From a checkpoint of a small mixture-of-experts model trained on Wikipedia: 4 picks a token.
Below are experts of layer 4 (counted from 0) of a mixture-of-experts language model. Rows are named router (the router's row for the expert), gate (a neuron's input weights, with its number), up (a neuron's input weights, with its number) and show model dimensions 0-255. Each number is 500 + 40 x the weight over its row's rms, rounded and kept within 0 to 999. Numbers have three digits each.
After each expert's rows: "gets" lists some tokens that make up at least twice as much of what it gets as of all text. This comes from a sample of Wikipedia text that the model never trained on. Tokens count by the router's weight.

# expert 10
router:468439541500470530494466579540542550533526486482522513472469540521463525541568472566484451448522561445511478524424521534533479466502532524471446517534470525488477522428583461467481464496511543470434569483530482529523489472615477448535481531515542442473495436541551584521502528476539456545447439455489458487530483444538495564476522549451475545558450580512429557535518449521500466454458507525535533486535441480483520464459511519590539456488520508520471548551543570479543445473513493501444544528412473499544553465477501512570497519534558562449480517556561532439459476479527525483535514544465450422453567460539509480497547475533435526562446527447463528475515521523495472495456435475485476490508406464531541497508486497457473498605476498476482415547474451509494510504547505
gate1:465403587482504520433575416504539550541554447497522512464465477411518506576472541490475492503544528469485494445445502524544565509519452513495531525576532510505519561558475463494522512472507483575513544461511527479505520453496498531512494534482480515526467550500606526478569575466519471513554435532449477478529503477485496471447543558510564527477440460627561489503418536495499515490513521461480480431501508542494522504454548529518478491471519469542514540518508438456528570568552474422474516522484472507487481482542518517487525576513557530522521528504501533494407515526424506595546459475541469482509471504531455539507527527514460456450463437488472509498524513512516548541518483518491578527419413527463451517489571524525563460534466523538448487429491525609465501531429494
up1:528511511516537518564532475442448525452565532527447512501538515481525504483400491545525524508481433509540527482435520520501539493453400554542524459512518588446536561617481532498508519476511520512532524506454408471485489507520525486506493491465455495536433506508509469446524488580551533501527491512456501494433550501532380478494485522487501433515549475485454481462470505469559519556513526486474476461463423528585444533540519520542450436460437527490489469456513591449562531537536447561555516482534449530543513483539383532501596481552495492483518498499522519569511495515473463568518496407462579514452456481474481503527515488416576509461504438550470541516513522519467544425469496476534508543503482527511542501461529430533512486530499523505525445538430456558504509533535474
gets: "s", "st", "al", "ment", "ing", "er"

# expert 8
router:487444528505511580492481529574532506536526512442510543456496508505458508580510472536526430455541546444527536519422527488533521474494522514477422552514546540463465456518593482459482404445534536531460539520503487528514544516633458443529448512522578493594479459568492546468552513463535499515462462452466481509545517487534462533452504523488494558506448551504445494534519498532494457438478454495523563549546459477505522431439492538553504465470490494543522500495548560502542464476528534507477535551422499512482527469482545506536494557521540522464466490571529570441537481435566523550547498522484510435466583486518506413514555484544499535539462480453482523457536525466547467524519424499470410509514448456559488532447435527585449504534481493506521437545436477534515545521508521
gate1:509497486549534468470477583519461510560488607484509452593505521505498530458487576467400549504512513478420507497480529464524527421464551449542570518506532470501519547505548522506499522533517599503498424522447432539463520529545479512486494595481455488552481489540471545556532433516570498508479524523436439465470495493453541472434515515564527576491491479500500478499469513553565497498502523449477522530484485560520561514451501478467490561466456432515541523455562476541542456559488528527510490551509528563438532463506545583520537441478376457515513555538589539514541459486514490480547476558505503481501463486531538507474502434501464505498490465517518477476552427576464472478492492447468474392527485496521477488564459489526540450551504499521505447451543422462538481499448501
up1:533537562529491577493462495484507423488505496455575565526489496478464479496522504460506529428516483562559492450515479523483544492545541450464514495573522456476480542517533435411514574503483557542491502498546501484560490523514519454511453477535497493563490480447573463435461452508531521487420437472528456541464500493463488472441432519514507472551444552561480565485543463567515444553508545480478417473569465514478444495475543595520477473498442427578532521482493447456514521477439514485525488517552507516532559517516450500447537482487514503469478494482527485474490506550537517468447523524569517438495483509456510535522447514571523444533528510548454520474484485537587499441463495479549513458500526516381518506480452436525521536496496551515544472479441479459477541660578463
gets: "s", "ly", " to", "e", "ra", "es"

# expert 11
router:421499548463427554551497520501499537528560474465532555413460577524475528553524437559467450450516548508496453516493561511525459493471587528525462541484519545481470485495520486491500426464546574504446522475492473500485492455525499455556447525519525448543476487546518572473567527426567508554433474469445494508529532459530501532449506518458489532537482578489475533540546445524498461489414428499519518526550425455522493489442457499500592448469500454498471520543547555445509457437514467469419528526464458551518492435462516500521456561548536508463424452521541500457506439453546559503557540539482537478446505471525556470484500459537494551560486505461458553460542546477495486472478522476470455535459475482542558517470455506534444511494474403496546472562477465545505577554508545
gate5:494438594544491519463440536562491493473491436493459521467547523537600548483448483540527500463511580473474442512517479496527528504493531499498538495520401483476526508477478449521551466437486460484517481502500476501523510561485538444476500514510469413473490487470506464501489451483465498540482520545415474529500527488502445536476506543463537482440526519472512532508492600467483460501425465511601462496589529521510436543523433573492479497577528467568498436483499602499511511523503557599495525470524463421461450488507492491504442513449456536510457463477465479519514460457514489531529456531418522509552478474469474509554530499472544563515543481476506540417507444518534480520514516549535472574483517505564527555468618439581483516554484521476587525498524423498438439438502459
up5:461493478574541513501498518507553509525519419560500537494544470487489486453477435460499498508469505560497460509492595490514536523520458532489466478497525500604487466528532488517419544487532494527501504480465544492540511518492485488564568475426489543557520475466490521497478489526448571500453497547530521463493498539555503565481457491532436509560494519480488490467428484545440628505530532506495448529420505493507486565545493489429472587499542442481492497512530484542422515562502473487599421449483499493538516444484490497487586462524468497502480508490498506448487509566412546477433506456585529493484505489516478425559499470487507442550473362483491405545448509447508447476440450438457550497449463473497401568475482541493492482465563455486484497449539511551509492485470532
gets: " in", " the", "\n", ".", ",", " a"

# expert 15
router:486450550450492549511471537552559501539528415464545574427395515481466499532549465580461427488503561445486439530473537526518440468508546526487449538505491512456437489448539498473501487473502498480460518462527459512505537464523481484559490521506534447553477448528546526451506511464541502564430460427508470466540487452491486565479494570494501558526494542504471547550476447509476484517495439502516535521557459480531480481426433514530564422483467503534464560533534567483534465453520478494463501525488469521550521503455535529547488509497569548474441460536546525418449445468534570494471560552491463500448584487525526464532539496565409530503477566452480527434507548505491418467514465469448463536423450475534541517479432515509477450537536476438505483560480436555525527534534551
gate1:421555573432526454601548492510495473445497496510504524491486503511512487441441479544443537488476537436503487542512573482519463432490530558540537576546524540575611431509503520522473514464444499622517506479523500470490530526504499460497477553479485426592491499507580552522483477475518477543492404556477449518504505482472468479463471575520501509572533525513515456478514480492454473458479409495523517543485563501472470460528542523529529526519520550556411545494513478478473462443489503449449477505460485494527410522512554509502469506539560439474475552494601448552418448475525480508530537435480446465485449475486466468539510531487527572429531438502487489507565547485500461468462482547543491558489508483482451490531525511497454494518506476467546517439507471534492547576416520
up1:521546518453498484461491437518496496506550475502520512481520543545494437503500532494507525545434472538513572521511499423514503416492547525557517556481476531527480521495473507515535487524525520500565509588486504515445564527491567504510427508453515415520541523495487445583503462498539452572519506551493535562459544466446470514467485526490482563599504499585537525543514518538395521421393465528501463492523443445508559449536440490471533556459462499544405522498532507482495420552532441484452497451489517452518483535543444514520506507527514500469549520454524511487513440394491468490443494402582481530488469440448471465557448435555496585501441458482514496532507504489530465452457499502489533533509425504502399469503496496511481471517475525484593451489543533439510507496485456
gets: " the", " |", ":", " The", "n", " a"

# expert 2
router:454492527434458554564467526537564518561521473445525537461457567546429520492519453548475417480529519458491497536477550546511499479522563508461487580544528535504481463470597511459458419446491557488474567524530483541522594464561452499520465530559516447540494474562512515453493498469525469554448504458469487550519525453571443493482539542465515527526455524509474543495527464520512462414450476507524542500506470485514490482485490528493564468463507471515458528542561565460549479485555484483445579541449471534475557492431495500560447534494555530490475438536516545420459489456480556540528600495457480474434531488510542424577525487545453532522450547462440537462541564449482467477499488489470477531461470417530510481483466532503401492500500470475535516535433504509528540567537524
gate5:514598513417478531427507525465467551471456470592565499497428496496438509470511481488461434443451512526539516581471475404449503439486525510476501492555511548479539508537457460425502464547423510499404476506482496513496490497491495456452434491561454445492435467521560488469475457493512533516510478487566492477541560518598484485558505518482515567615510531446443518487472575389513550482500576529513511481541517532497534421520554496490581472520539537500553540507463528467508478560510499465479535540471538512483572499501512478482444445507560485486477538444508536480482525515532529469561468477498484491496532568517441437518516475543530507506501513480492552517503536428498491528470535476499512497475461516542481505618474436447465523528480580552487445437505574536479461507510539
up5:485568517422470554528518515503532514478480476512479516510515526531539524573532508472468457491505498564549476455519458484483470533447548573456438511517505515463509486526463591497482488519446436436506520594467530460479491456552517485557536405477512447532448540517501535463507478482423497485517557488399549495447437501470504494551406506541502429622543431499475493520513514508462469491443503522485504466502526479489441504485518550407529482479477548498401547491535538537500456493518489481452528476585516501446532527459481483514487471484524438540512530531418415550507500454463506521495416535503458491495472506472537491600518488579488519544509438541464472508512478429519547453522499517434536485526519515443509548512436503482437506486500527514635486538449545553436531526519462
gets: " ", "ri", " de", "li", " c", "c"

# expert 1
router:489474540450475512485519529540531545514519484439557536487436512451458495493514465585491443433488572438526450489484554544498406464494556548466480467560510544450457471545588575434509486468552572478437570490487497549503569478544462471523459489553559458493444466519529486467519517477517472583467482469478484515514493450540458532443484550466481474512406512486484506528527435535491460427533453542540558538551493484513532477482485530530549486445491474451527580581501485444506471461498481501432461513450431560498517506500490497534438525556586492469515465491543540418497474482530567553524530506440478501448531483526495413522528415555424505534503512459469550468478538450524464488507448521478467531488415458515482509511462529482495462542493520451551420518445438534550474521526481
gate0:473413503491454439566503471494476561461524493470544503477457496504522493522507413540450498509565479465515526523441466531512540470483532478434489489457460509486462509419520517519458412518479498535455607511545527455492536471564519505463555551534503446501462485455515517423428559542475470478544542577514510486469542510528472456423449469426517421517505428469476550536494534546489508462512491488405460496496546463515536499431532454487521470557418452445513478517562503550523476468495483527492515467475460598438495501526438555521481576540527508532542469549476549466478496553519529466541463498495512530460475539507551487504465531586463508566540463532462509527497508495510503506477522486524543562565546387543502475464511486521473490499611565501504482503579498558519442459581442
up0:482547510521470473525540549525505558503481486504515531499496509506539471517531496486408490547509516513528521547476464522495563571470494451441563407475465516472490489542503507475485505543543501465485455550500547505516470592488415590462511465486547552507533492517536472392454544467463457498458495516440480475496522521485472565492518460495581558446485545452495526491528508614447449546486520536455543422496501507509532604525495459579474539518513599622518508514549511518512522508474506558528524530546519614510494490515467492515536413443475552544551438502464488502505562497555524444495573519559484495512526451568503520504508497497417475510551442474465563484476469420476511513515502462430514487456570489485481447510503492490476531522498523556485496498525482585436535573438471
gets: "-", "or", "il", "ic", " (", "it"

# expert 4
router:454445557520473550546486545555526545543504490472548546479468516515459518544520471529517466436533583458500491552433526498550506487467528505484441508526499535482479475468594475425495446491534561514447566469520491526514507496607484427507469544538551451494517447547508584491517531482528445492431481449454495496521488469565496545459498545425480570534478585504414553519549471533493457470449505531540550511534450499483505458490464520570520499454488494453473520545507563489541430463498469512479558537437472517553542460480487513540500508528561553474500508537564528445475476409581511505528509527446480412435572476531542496469552498545495573514449538448489527482531540497497475483469458511479483498520452447547556537474484528511462465584480498470553380562442501546514532532531506
gate2:474467537489563493462523486451488525523541520521499560492484487519538452525451447470613526550454488453504446570559523520518482537556425492524465474429475384547476529486482538522517470581524577503499532509518441479469564444483523463448471563511453497476503497582469428497494447498556495537439445516418528426471507539493468565503453492525440463460485512531472486530528524455524550450555493566560449518471500513511502458499533530480533594539483512424512500541524475517411385503510539459509546538489490524432553503507502395538518505469472467478466500425461478518438458553482519561568481474483428527508449476552588513513506511486489510494521458568494524459462550503463483537584494587491504453487510493501486516507496480498516470536475522521535537459420531480501555503552490
up2:412474493507497477519470477525494566422535454411430415451498473546466514381544415497494459474503496457513430446490431490481503486564513454466451535556515458579463459546492493600500515526491450583510485499493469598495496540474506510540475541497457511552599562536513505450451531510495429521553520536468482570499440539538522448471496494507484523462498506477536520452524493563504537507442545506516509561492564403468463555504439524478497543557500500501500459489430506546489497505473422493520528518488505421498438420494474498498562553462508496483469541469549511519413543483444505455518512483493568494563479561443483525549515514497481468494552553444517472500529533494480479497531482497463508443524480444504516515525561504539565515569491513464487493511473445511380515544498506
gets: "ed", "s", "ing", "d", "es", "ment"

# expert 7
router:482489552472463556541497516519505478543538513478523534415454498544465507515529449539507423462495515454486459549500522503526433501518607545483479525485529518467487514506560462486539472466578503510423557490499527559561553413544471447509495482505537447522481506513543504444538556452570490544508455525512516494587539517505508501514546486446527530533417563522504500519508456475458473470440432486537530516563467443505542515440446507547623503497470488491491522562509506459483468469505463493420510500446466525524519479491516455597414523543475538404473481508521541456468468460516538519567481558440515447431503509484530452499537460563435535480437554449495552445486553487509439492482449470480416494461464489541514511506494515522490475568447450435492490549441453584549522503454550
gate5:466555490493496585483454484438510464460599486539477548457499481528409566475496400512508506521445479502504462588458483534519562514515522476517485566462483526490510441468463496519537551501529487560523539547428514511481539514506491506493473503446488484481502441484520460554488510532489522491498468515481538423515556541516505461447461509496581423640480549541534526584482527543498505532475432469614463424508524535545512547465530456623426467456438488525487462487521501549501493566426478524393509527488524464473458540535552505508461476509438460456472471515479469513555542479495515527501471568564475475424479515551534500625470503503480495480536493490502477537497519523520524513488527545482556487479508468561511540500507515559540463504422440512490504498494436491453527456532470
up5:481550530526480504564532447509524533447506567508518450524487540492573521463495420524519469469515538496482541465507549462514545532496541476533503495459511558483566488524449466559422513477487523501532565511507533482462491470536587482486518517448493464567533476493477492489522489521478508496507544499533433540539493495520553539489585492520439562501519527520524544502470528476498615426532550526582480518422528459491537495529540501435463536473547507493567505436527500484523477471429537454588543495449476524550429449425466468396496539516469453481472528518415472522461515477531464559486478514476531466566536514505533468479549523509465418587495453492512487518457464521459416449531448422494527462498533503587553476465526534404477542520463479502490512592424529442489590467520480
gets: "\n", ":", "==", "-", "===", ")"